python train.py --n_layer=8 --d_model=768 --n_experts=16 --experts_per_token=2 --d_expert=256 --d_shared_expert=0 --activation="swiglu" --moe_layers=[1, 2, 3, 4, 5, 6, 7] --router_score="sigmoid" --normalize_top_k=true --routed_scale=1.0 --balance_loss=0.000145 --balance_bias=true --init_std_router=0.0141 --lr_router=0.001 --n_head=12 --n_kv_head=4 --head_dim=64 --vocab_size=16384 --norm="rmsnorm" --norm_place="pre" --norm_eps=1e-05 --positions="rope" --rope_base=10000.0 --rope_fraction=1.0 --qk_norm=true --attn_scale=0.125 --tie_embeddings=false --parallel_block=false --init="trunc" --init_std_qkv=0.018 --init_std_o=0.0 --init_std_up=0.018 --init_std_down=0.0 --optimizer="soap_variant" --lr=0.00277 --lr_mult_qkv=0.4 --lr_mult_up=0.726 --beta1=0.95 --beta2=0.95 --lr_head=0.00498 --warmup_steps=103 --schedule="wsd" --decay_fraction=0.669 --decay_shape="sqrt" --final_lr_fraction=0.0 --batch_tokens=131072 --seq_len=1024 --doc_mask=false --train_tokens=1061000000 --steps=8095 --dataset="wikipedia_en"
Below are experts of layer 4 (counted from 0) of a mixture-of-experts language model. Rows are named router (the router's row for the expert), gate (a neuron's input weights, with its number), up (a neuron's input weights, with its number) and show model dimensions 640-703. Each number is 128 + 32 x the weight over its row's rms, rounded and kept within 0 to 255. Numbers have three digits each.
After each expert's rows: "mostly gets" lists some tokens that are sent to it at least half of the time. This comes from a sample of Wikipedia text that the model never trained on.

# expert 10
router:102128134141151072092108158119120139132125111145100121121110147113148141139144145125111143074134130135081152147183060150156115155072106139128090164099113159163134107112120102147129110141086037
gate0:102190161174171118116134123091106108139088131211135186143140133093114093137064121144101092181160137178150131111074122087174177137100130122174108123129123129099100173144112213096120103156125057
up0:113111137177138112144193145117087106051128111135164142141061166118176124083154058128121192115112080115092160110104068117133166128130132150099100097115118147168113113185046150065063131132144069
gate1:151070153135143122175143123081107099087167132138144153105156094120158160094169142143102147186123165168084127143140184096135114140083102113119089090085103160076115104121091065098150100133121109
up1:163124149137115146157104143101129189072137054133155219097117114121184151120047148151138125083162106162119122112129165130123132099131117113092090136090091088138077129133157140151175131082100173
gate2:138174116132161181139116198176133116138191107096149213182127178142154152190127165168120165114122079136142108160161121120164151073100095137105090174099098114090102109079113120120140136175087074
up2:073163116154121086138130147147183090068138150106167135132113142143082138108102155156058173147113117130130116159130162092138100132108105156179088126111163139186139092101074146130157176135109092
gate3:137052110120117159105089133122123148101157137115083130127067099111144151157118150130171047150140128123166172120183144110129120167177185085106075168156131146113125157079142147082134115096100078
up3:176129160110186132177143171116143150154101139179157191232113122118078087134104125138113143185085125090148172162128073161112132122138177148107092118153109114122182189108147109148144104150079116
gate4:122143153168160125180132152156098126151144165194124131125133101168150121155157145181116187150117123131149117111135186139079167128148158162095131149169130173090117147109067130126135070132109157
up4:136135097120172082054120094108098106143131159159106139158148101106121108176126152117123145135078096151133121157127073091133117115103146167084090120159092135163127065160143185067085133184129177
mostly gets: "ić", "ville", "za", "son", " Japan", "idae"

# expert 2
router:108160120163111117132077119133163186130128091133071165138124106088174115158188112131124069137211106104128143125116071106116118105108127108107162114058126129121100119118102121109121124079119095
gate0:117120097066174127127161100148124100122147135158153064132106182108082075111140119138113138146119132124136115085158121111151078106136104139130094187132165136061102131139135067115113131118112097
up0:143125160148109099196079170089158133201040112170118097141169145094173102183154115156175083130195111120174082115108166118159097098095118154119129145164134083105109117140159150104093167138104135
gate1:125165113162120109119084100160130087151144063158129086069137092161135160167090098150141113135114112107112182125168084096127053176120054116146096118129129131117097125066149137106172171108163112
up1:156117050135126163155063115070114106154130170110127089085134074121103147155099118122143128092139187101153144123194156091138116144171116158180122146131122130089112165116160134126133067130173121
gate2:113107109126097121097116081137141158128119127134125179155126083087141137099098208103138126216128159170132095162135148164123094107136106125129153162071110114097147148168117163164156089124146167
up2:195166157129142149122124144137111125141104117157141149127180082085114127158107096122130140130118167098148159130136100181134093094101164103154148101155137134182069097081106185140163082163193127
gate3:134168124088166199224159077154177146118182065102139182123061077066103127164074090057130138130136091169143125135129135161130179139124159128150139159126122075124078125136083033098120133146124127
up3:083139100178103099209098127132092169159142134153139140168165074136103170151163088156113116113121095070146131196164233155160145134138141131133046116083144156076189146080120124117101072143150130
gate4:151116155139079098143053090064113130114168091142154110086093155144183149107113055169104144111142121153149157141132102185137160154079130134086120193184161150097194116101145174145084143091081171
up4:092133113099138124177147115139136124145130140191116096112193159175138105134086178158140144196113062122192137109125106186149159106175155121132101133124124159130012141217129156181079126137098088
mostly gets: " the", " The", " was", " is", " his", "The"

# expert 4
router:187119126170088130108126110117176162150152137122155161134078126198194130233161115143095098090175114107119183153129109104117141130093072144072122066199152125104167136108120090167101141047094121
gate0:099072152101140183203117123184118152140086203087143136129103167085142177137134118164159136120147119106187146082082115094195123125042133128158154119120109098095117101099134090183106146174136120
up0:160106104144072108106077142125205083052087078098112113178164127046117161127100145072166120106228158117147168104125093071127075155153110166154153147102097152081129096075115166143095103135133164
gate1:151147121159165152144167177119080160131158155134160120119148093167119127187125093140169070103112127170115097110131098128094080198117093154110140135094101094185157154084167085125148149117142155
up1:075130093158167092105140079070074068112087168166117174142124085145187095208141107147213133091070127091152148147178130123089123115128124115161094151102108139106078106158142112103164157139101167
gate2:084141143100131154115106111154190156069175163175096163114116103125129176097168115158162110160073152118113168178117106109098103167146192143105108152154145145098126131135167083161146109093167107
up2:113114075137133080106099123151148109118117143148071123094060064177133187144162212110058128091100079095154111098143182155076101114125143151113143133113130127069108127081092102121154081111144108
gate3:124124180170142127126094064134107115175182168128194170128160120137122182198035121143122186174056145077159079153131045124182122210130094162137074121159091115151092065110130155102172070139122175
up3:173171127135136079140111156196086166117129090119088114192100169151127106165103128067119173190129108073047145138062126150128103095133116127151048116091117162094112153131154151143100113134144145
gate4:167161127120127059097129124126041087145159105166129084090109137193130136107107070107122115096127070175100074051160094073075092143133145081142109106117126150157183138143170155142183125143092179
up4:136135138088170125129154174063086145093090148149150138144159126199091172132141148133131134087128102110135123179086088182099132112176106172171121170166158192111164086086127129112110182133143141
mostly gets: " JPL", " MPC", " −", " +", " %", " ·"

# expert 12
router:077109072180144126167102138089132139137114155041150099145184135132145149133130111149099103162092110129119066108163134194148093115127088111141104135093124122174124139105117136169180131148161112
gate0:163150048118113107169046171096065199209137181172176099154091128138100056117125083114137124144107143113152144126169105219129114116149140122071160134094156098174129154114181121117139108123126083
up0:101069145136123097068106118190143085118177162078108175111164130083113097192123137176158113159143114105097073131106099083168142163122170153130173131173076057140116120056086185131113139082089100
gate1:172141136085145170169090143139120130174137119108146130114133134065150061160146151141134118138087156179072154125134151124092128057113116109114161107131154107118105147164144101108124126160187167
up1:136172066129085159133155127149130174142154079078111116095145131121097168164201099157089100167173152073106111121191184159115150168092151114060078131100093198111174104112167121130068143139145154
gate2:107114119161142135174066155102131144152142140139122068110170075126123167120132104191096175116120175170112141104149190128139096127149201122140091133152143164219135140105051113128131138065133144
up2:141147098114109114131091148196120123163133189107103098075165173123097157142132131151159171170139135117113147095171093102092094121089116028117088133099118148151110140112147137186128119069096117
gate3:072137148136105177162150155142126198119098115131121180094167090134113120149177134077144111082123147155111205173138146191121096147125134213122135115092092136066142104113121118121122152119113116
up3:104136186129150146106137162090125114099112151147107109139158121158152111115202077105133103123088149160170133169167080087143126130137143141138116126097121172122111136145122155166127165094178166
gate4:145097130091080168161134177095149126159165095101187141203161169139074124123087114106111139155124153156170147152183164136074063128138095115052189145136183115101120179139119116128116081131107118
up4:149105138088100157096114092131170162106068111109146140144113146123095140104137147146175081074151131149171191174132120129129116109133122127147117133181161133119172160121138141125176105155139129
mostly gets: " a", " another", " same", " second", "year", " largest"

# expert 1
router:136065139147155092106118128073119216156103117106120170140157129110087143168190167167152082132140133179070106154178103152110136138133105090159133096050137113126147141087099070122102140128148077
gate0:072137124084195166081119144153157152145142131138104146131112128194143112182140092101123115183117148062163105176148167089115137150128145113119109127104162150125124093121172135149132201133125129
up0:231142102122062071157104126165131102105092101124096051126099067139190099150138087142146166171053115117174129162190094117132111175135117106127136135092134100170147141109111156081156165126153164
gate1:129152173092135157088119067097107153126098121128095106103116182143161103135155127117052161153115088125106178098108166124118129125112124131134112091196166092109151134129147128162077094130123142
up1:122122134138182099145128115107077107122134166139138090138152110101083102066162141116126139187143162153152044124173101142052105187138176144146128108145105097065096118154088064136143189093165111
gate2:081106179109122104158055155144118176143188107023105087051106134128120173100083123135116089123129132124114145159136145140135091122074088104133097184213104103158138130158077127131085074082108095
up2:129122139111142166144127083138087135082131109134108111201108154095121133135123074152065098160088132189066143162099169166115155164126104090126132125104174115101132156085179161132136086092094152
gate3:083098141145142155093147142153088124168159016154121153065109188109117156160100189099144121078112136138106122092192130125145153126100120130140176181187124209047138121091093158092124168150109100
up3:054161144173086085160171099087118154118113149167131075146058144142103168122139144163098107058146105135166159128174170123178074102090170134103049042151104170124103109141128064097145111099073104
gate4:128096129125146159186197194126171189149142167168130132156157152181112089149155112126172104126107085123130139105135153153100209103145137099147122179052113063106168173145108117075073152142151162
up4:118119110126106127113140087156094093158102147163100093070096138136072099148162126092125117143137081163128101152144127045145156081172158175133096084147130167177113148108192153141144074169139095
mostly gets: " he", " she", " his", " their", "He", " her"

# expert 6
router:184138122143109117100110130180106163137154126098158173156125139154113115178186097091173145137149134121133141103156169109127137137062121128147098110118154132130187131168137121140100135107126139
gate0:118101054133125134101094157130206110119123104145146128137084115182125138115127156134071094109140107182127183109176114114116111180112113112115150138134163107139131129105048102127123174143166147
up0:149116126176048130099085123134149091133075065120119071126152085102108115096085151094124099137098128109133122120063099155168091128079120119093122111086110140121110109139081144157105169111128103
gate1:093132150115075076176150096126128139180161173145157157127149126160136128141103112110192149113105150107105079134081154113110111121076087108063118114116138117146084126133111068118111105081144145
up1:148090093114149120063125094125116139090132156142133141134127110107123124101181134114110164147116118221118109163157151149120121125149181131152156061121143064108104157103169190173132159120068156
gate2:124122169099185128135212138161171187140067165139071105125143167169122124142133134117107163108117115155144109129080122174077163119113145128126114152154067157104076105143165167134164106151124112
up2:111132112153153091147114130148113184152106140123103035158147158117196081150138140085130141164180083078111150148130164169135092098183136108154121129157104131105129102137077099174110126104149156
gate3:146111163150117165161144174121121071195058138143147155176097088132074174120167121171158118085107118153100084185099146095172134125135133140145169097156161117148139110150150135180071159109118135
up3:152140107140172097189096184123137188078125147117131174097097199104101169089110161110152082152119107075079131119061127142084159156102129157137186145136161111156134161131164132090183193122125137
gate4:120125110183065083139098106136119107157133116111118190104114074132115148130128091150084148103146127108152172079076117087139172129150119092112090132115136148141170101098116115101117135178138102
up4:134138120207137101187165094110178134116138197131125161095141104102177071120157200119126163199093115092146125152114138090135153150180135138089185196188108095134100134169115123132078146197129137
mostly gets: " that", " which", " =", " who", "\"", " September"

# expert 11
router:128102148137136085099096089111097147178107111149066115145096094097160099110116119146151158118141116120142183111158127139084098102086065061140106116117170155152171151134133133145159130122139122
gate0:134112121098153110132090092116108143195166139150122116086156032170112128163136100197086138121222122078121100132139174153112154105113110140137068069175183138094186206078137122086100077148086132
up0:121115093162131114182066163109155184198082148109086129126070152138183096162182134124130105135099116111123131136133157165133097106083117102131139159085141112126077117085112091167155189101169163
gate1:174124184166185107151075128120146143081179134109104137199134073098135074105113131146125097063119116139194147125153151116102106153126152120130142120118085123083097199082126117112154167140144188
up1:085172145167073148163142151143117166130102088149145109135083120128190169113154158108170124122107135112116135120145073155120121102051136073101109094132076076109109152084202129087195116110093166
gate2:149126099101149121164134117122175169094208166170080226126155081116146143125098147104142048170129120141124107151093153123141103128110063161079104107176122140168156128138160141095137129131115174
up2:122109140122093084110066110142153189096157132149091104080141110081123158143143138106103107123163100125175130154116121120088106065102146195112154116102174119172136102170155117128087151132136147
gate3:135129115085129113107091193109095114133169164114138167131145131120125149142099120123135117138115092137102122168128135158110141151123064147090136107159181135095139181102137123133151157135138180
up3:144118104124101159116121037083144105101099116206104081144167185130142170140172099084130099101132168171097094129123161097142060169158122150126117134151096110111154174159159155122176111157102131
gate4:138140126085052160185100110167126125129120135164102119166116127101158131126129134100074129132152145120181119155146078133100083129094163070142084135123110105202121152127126151127147124108134095
up4:178126087161114131120162090143141122121114121117122137172124139147101111102161086112058137172126139130158155057121183193127097056144132091119170083048114092143135067170135133165119135149121137
mostly gets: " Championships", "weight", " students", " players", " Prix", " African"

# expert 14
router:053114152144158078096125126108134148147107125149143133137127102169122144118147201075104092040165118199091114138129078150187113136075126097137095151139095124143158178137073102146115128165148098
gate0:139150155100124135107130141154074147053092143134116131145123109180134142093126108098097126082111096132127176115166109087113141148113152138180120082132188167187147107119114162118141138175124147
up0:172112129124126160039114167188153179160152102134127107098183138105094152122175125158159133215145177085136106118178075099097106117108077149103085186120128158113137091142110169128163140138129140
gate1:083135122147184122093144124101120152077075182122086124103144168123106061150150085165125097098156121052128120118099145114179149120099124164168096136121078131116153147133155039090154126146118109
up1:104148117149134106110191086192157129147115111161118115150129164133132157131146221119166099129115074134063095171144084129148132155116137155110086135123109116147149160150157118173134054081074114
gate2:118110092093111165141159153098069049082164089124175130132163108143138164162120092112143198128096118158144121132135146130142086156098149067203173138098152102099098158127082150100126113133160133
up2:157180114098152172184106088097147083110154115142102071115116136102152129164163136138077041158153124142132167133177104112171157093095131122120129148134132084153118148134092143110130095118095135
gate3:133164122095180154137101128159167136187142158130170156147126120129162106187124138084140065142084130093121083190088161150169121126157106099121152142133099168168131205168168074144104092119152120
up3:105139135128147111123119186109135164172123018099086121091100115107122125110157161124090147131144163147080130085082124156054125124140138151083159157114143136147127146134137150167138132186064170
gate4:130156093143146143156177093121119123075108057111177106080152144197165162128159156144138140153160099140129105114136183160160123122101144184089081135166153186068111117152057121119171042174160099
up4:101189109124085123113166086156111163148086155100142104153090117127152121112125125142116092134196157152133042092138138102148092125081148111107101092131073112113130136168133144130145129091123148
mostly gets: "son", "za", "ville", "ani", "ana", "ić"